config = dict(
    num_hidden_layers=11,
    hidden_size=256,
    n_experts=96,
    experts_per_token=8,
    d_expert=32,
    d_shared_expert=0,
    hidden_act='swiglu',
    moe_layers=[1, 2, 3, 4, 5, 6, 7, 8, 9, 10],
    router_score='softmax',
    normalize_top_k=False,
    routed_scale=3.46,
    balance_loss=0.00235,
    balance_bias=False,
    router_z_loss=0.001,
    init_std_router=0.0172,
    lr_router=0.00174,
    num_attention_heads=3,
    num_key_value_heads=3,
    head_dim=128,
    vocab_size=32768,
    norm='layernorm',
    norm_place='pre',
    norm_eps=1e-05,
    positions='rope',
    rope_theta=10000.0,
    rope_fraction=1.0,
    qk_norm=False,
    attn_scale=0.0884,
    tie_word_embeddings=False,
    parallel_block=False,
    init='trunc',
    init_std_qkv=0.0271,
    init_std_o=0.0,
    init_std_up=0.0271,
    init_std_down=0.0,
    optimizer='muon_variant',
    learning_rate=0.0034,
    lr_mult_o=1.67,
    beta1=0.93,
    lr_head=0.00663,
    max_grad_norm=1.0,
    warmup_steps=200,
    schedule='wsd',
    decay_fraction=1.0,
    decay_shape='linear',
    final_lr_fraction=0.0,
    batch_tokens=32768,
    max_seq_len=512,
    doc_mask=True,
    z_loss=1e-05,
    train_tokens=278900000,
    max_steps=8512,
    dataset='wikipedia_en',
)
Below are experts of layer 6 (counted from 0) of a mixture-of-experts language model. Rows are named router (the router's row for the expert) and show model dimensions 0-255. Each number is 128 + 32 x the weight over its row's rms, rounded and kept within 0 to 255. Numbers have three digits each.
Before each expert's rows: "mostly gets" lists some tokens that are sent to it at least half of the time. This comes from a sample of Wikipedia text that the model never trained on.

# expert 28
mostly gets: "″", "′", "• ", "°", "Coordinates", "Location"
router:095131173142107142180194138130087160089051163112166133108152145131125060134127079176141138084173088149139196149169167198144173169085095162132167091102094140100097186138056093096147112120076146114126092143152125068148119154134128129145126086176107144107121077155087093158033117109190068075148131115120137125142126143128134145171126130203123115100187090118126167082124096112103110137133153127153149156161146140139160197140121116084152106111099186118149084127121133119081094146119169110175136190156158102078137119112097154105129092083109126164109117147083145094145134183180148136146154108099112116083066162144126126131088128096153156105132143111151145118159142131115119157183128083128182133156130176146122089118150112151081102039141097076142161122140190141122170099062177

# expert 90
mostly gets: "other ", "United ", "interest ", "DF ", "body ", "Hard "
router:132111160153133088160153098159091118068106138089119105091118100107123092152165071139155132137142100168130181163141131116107083093084112125114115133082146146133036135124108111114092112113103110172093077159166105127157090153140120098136135120185136155129139104106083106167075198179166106173184103081130198075103083174109051138162117159138109106105109122144149142082111165135124164109169165201137218159149156187103151105137092107110168146139152129137165129171135199096108102140122131107135171108077144110142137145168094113112126061124160017142152133146086133109134102134166141096182128122089073102097111161101135102083091125117153175110054129135164113183141083126089149149114063124120125111155161135148173085118154099198103132114082146138139117177146149162076171132115133

# expert 29
mostly gets: "to ", "not ", "been ", "also ", "would ", "became "
router:120084164102124078125161112130131126123128164167166160136103113176169128171121102123140103113184122169156127114154144156087171127098122126092146117088097155052113206114134121145088125147085090159116085162156130113081105158103180057140104081169118162111115113148075142155118156155146113138163131103087129102189182158108098148145079120142126121127175148193153128156093153177118133133169178163168145093134171175083202149178161094091129079111127138122146128161104158131122135111136094164157146168071169119073149132135122101083090101091149107176067203117116110145141129120116164071107158081113100062130109137117117074104143101122156165092054085115109122160158143138093103138125130172130187184152154099162115090131208079182099099107111108085137125056119153144050158101110159

# expert 32
mostly gets: "classification", "|---|---|", "del ", "São ", "medalist", "Italy"
router:129142163162144142122147147180122120123109148139152133057197144154162070170090117169092115075141113140167208188169155123090119146107092115124154104114096109149063147147075072103090152142134088099097065149164077116104096112102159115170112065157145122099075098140147070155117171120105162160184124081109140077140108134145103107157109141156126137134114102123122172144091114163078119102164149171113208138150175158103192179173133111092139159148122202165155157172129213123109126114183119111193133151080160093122092108119110101114120090123179093133120135136104080114161129082120209113169138122122058049099065170075131117124124116100142145086131151138155123159151087115105143127112129141177159158158210104158115107157156112132098119125092116131131145106120137139123152097064137

# expert 78
mostly gets: "into ", "joined ", "began ", "before ", "After ", "During "
router:118082138150103116128113137171095166116125148185081119116148091182205137170169111146129100138163123156132118125171129106136132159104107115080128109106079181106105157118129148112107146150105044185106129151160133126075089140080120095157088092139083136124159119176111119179132168145115129114174121083051140164196154147125090126118047122150138115129143104144178134127106117203099162085197188140176146121128166159072168124192147103077144053122128145138173146132092111104113132061150072182164164144071165070138149129160083077090086107128177094129117153073114090123141116185138110093119162094112115115126101133077132047123125115141147146127087145185162093126158119193099159135169125122165154161159138144118146084099180110163120094113113075150155120115069134143088111116124148

# expert 31
mostly gets: "The ", "his ", "the ", "their ", "this ", "such "
router:096087123166065102173140083143144174072088185119101103123171094163155140153178110155144110073130075155122101110114132176149141157102063158109105086078065134105095141082131142099090117163123123149154127146152090101144108154093187131166111064155127179061148136153115117116117170145144107155143124088117171144154181153183096159135094133154179089055161105170181166095082175157122118102178153141126123105162142142074134137126155132140164147160155170115182108166091147106105093109159052163137170166108167112103141122132110094113079102107137111136107132081116128080192063140155094089123145123092157133097102143109126097103078109076133138079119154138143090184187090146108159148194109111141197142128123184163147072112126125169130084096102111123155161103095122156083188131129180

# expert 19
mostly gets: "was ", "were ", "has ", "have ", "been ", "had "
router:096105116158108117129149114190091182112124133181129097119166084119146122196139125128137088144189100149141119117179142135109174129137117120076141122099079160115104167081079109134083121125069080191111086181115098139130116148122132091152137097166114127113132138163088109172138145158147068148134126073126157132174156143149115138108072111134165080125147132166157160093101117172116093128186209146176141138108197206070162163165142076086193080178164140117192150121123158148104099126148112152202140128091130118148196121109154042112149109127163080158101164105087103141124112153125126144126147101112094070110083161082125076125104154138171144097109115133123140147132151188102174142129089107124151166127167159153148098119150098172108069074136114102157116066083120174057121069100128

# expert 21
mostly gets: "the ", "The ", "his ", "former ", "German ", "British "
router:097102157176114123187117113132103171055078134146130084125147085189143095126121130210152112096121111156151156130122142136165143149129080140119120092084081156102084163065123121069085115150125132136129114120172123107105113165069170113138105087151121189105115094143134078131094175141124116091118110074133172153179201123180104153157123128118186089073166093153196137079099173149100104102140171151129126139169155146090126133112181109110180125140177149138159096170116145103123085123171088124136147161092204104074160099105128075141059098133139114133120163123113123066162086153188125130143144155123124103106118175113098119120102147075140135086068171159147120157171071171081182099181122124131184154146110184167137119066121096164135129142049134104152157074123140180143136102133129

# expert 61
mostly gets: "the ", "The ", "his ", "their ", "former ", "her "
router:111070130165079122182141108159141192073089142126108103124168073179153138145156149175147117087112118156137148154107112155155189166107097128125100118091058126131099130082109113067083103142128136118135122141190124104124118121073157127157082067150108192069137088156133065124108166116135133138095097086110186143142179134174109165127117152128195071059163080173142150100079190133087087103175180160117122088170137141105130153139186105142148142158161152124178104174085155098127114129135059175137159150100163100094132110130126096105104091105152148131098167106113158088175087174142123134131165117112119117116109139117138109095089105050130148077117153147137104188147075142090178116180124109138173179177145174193126097103109111133134090110077126096124182090132123166120187114102148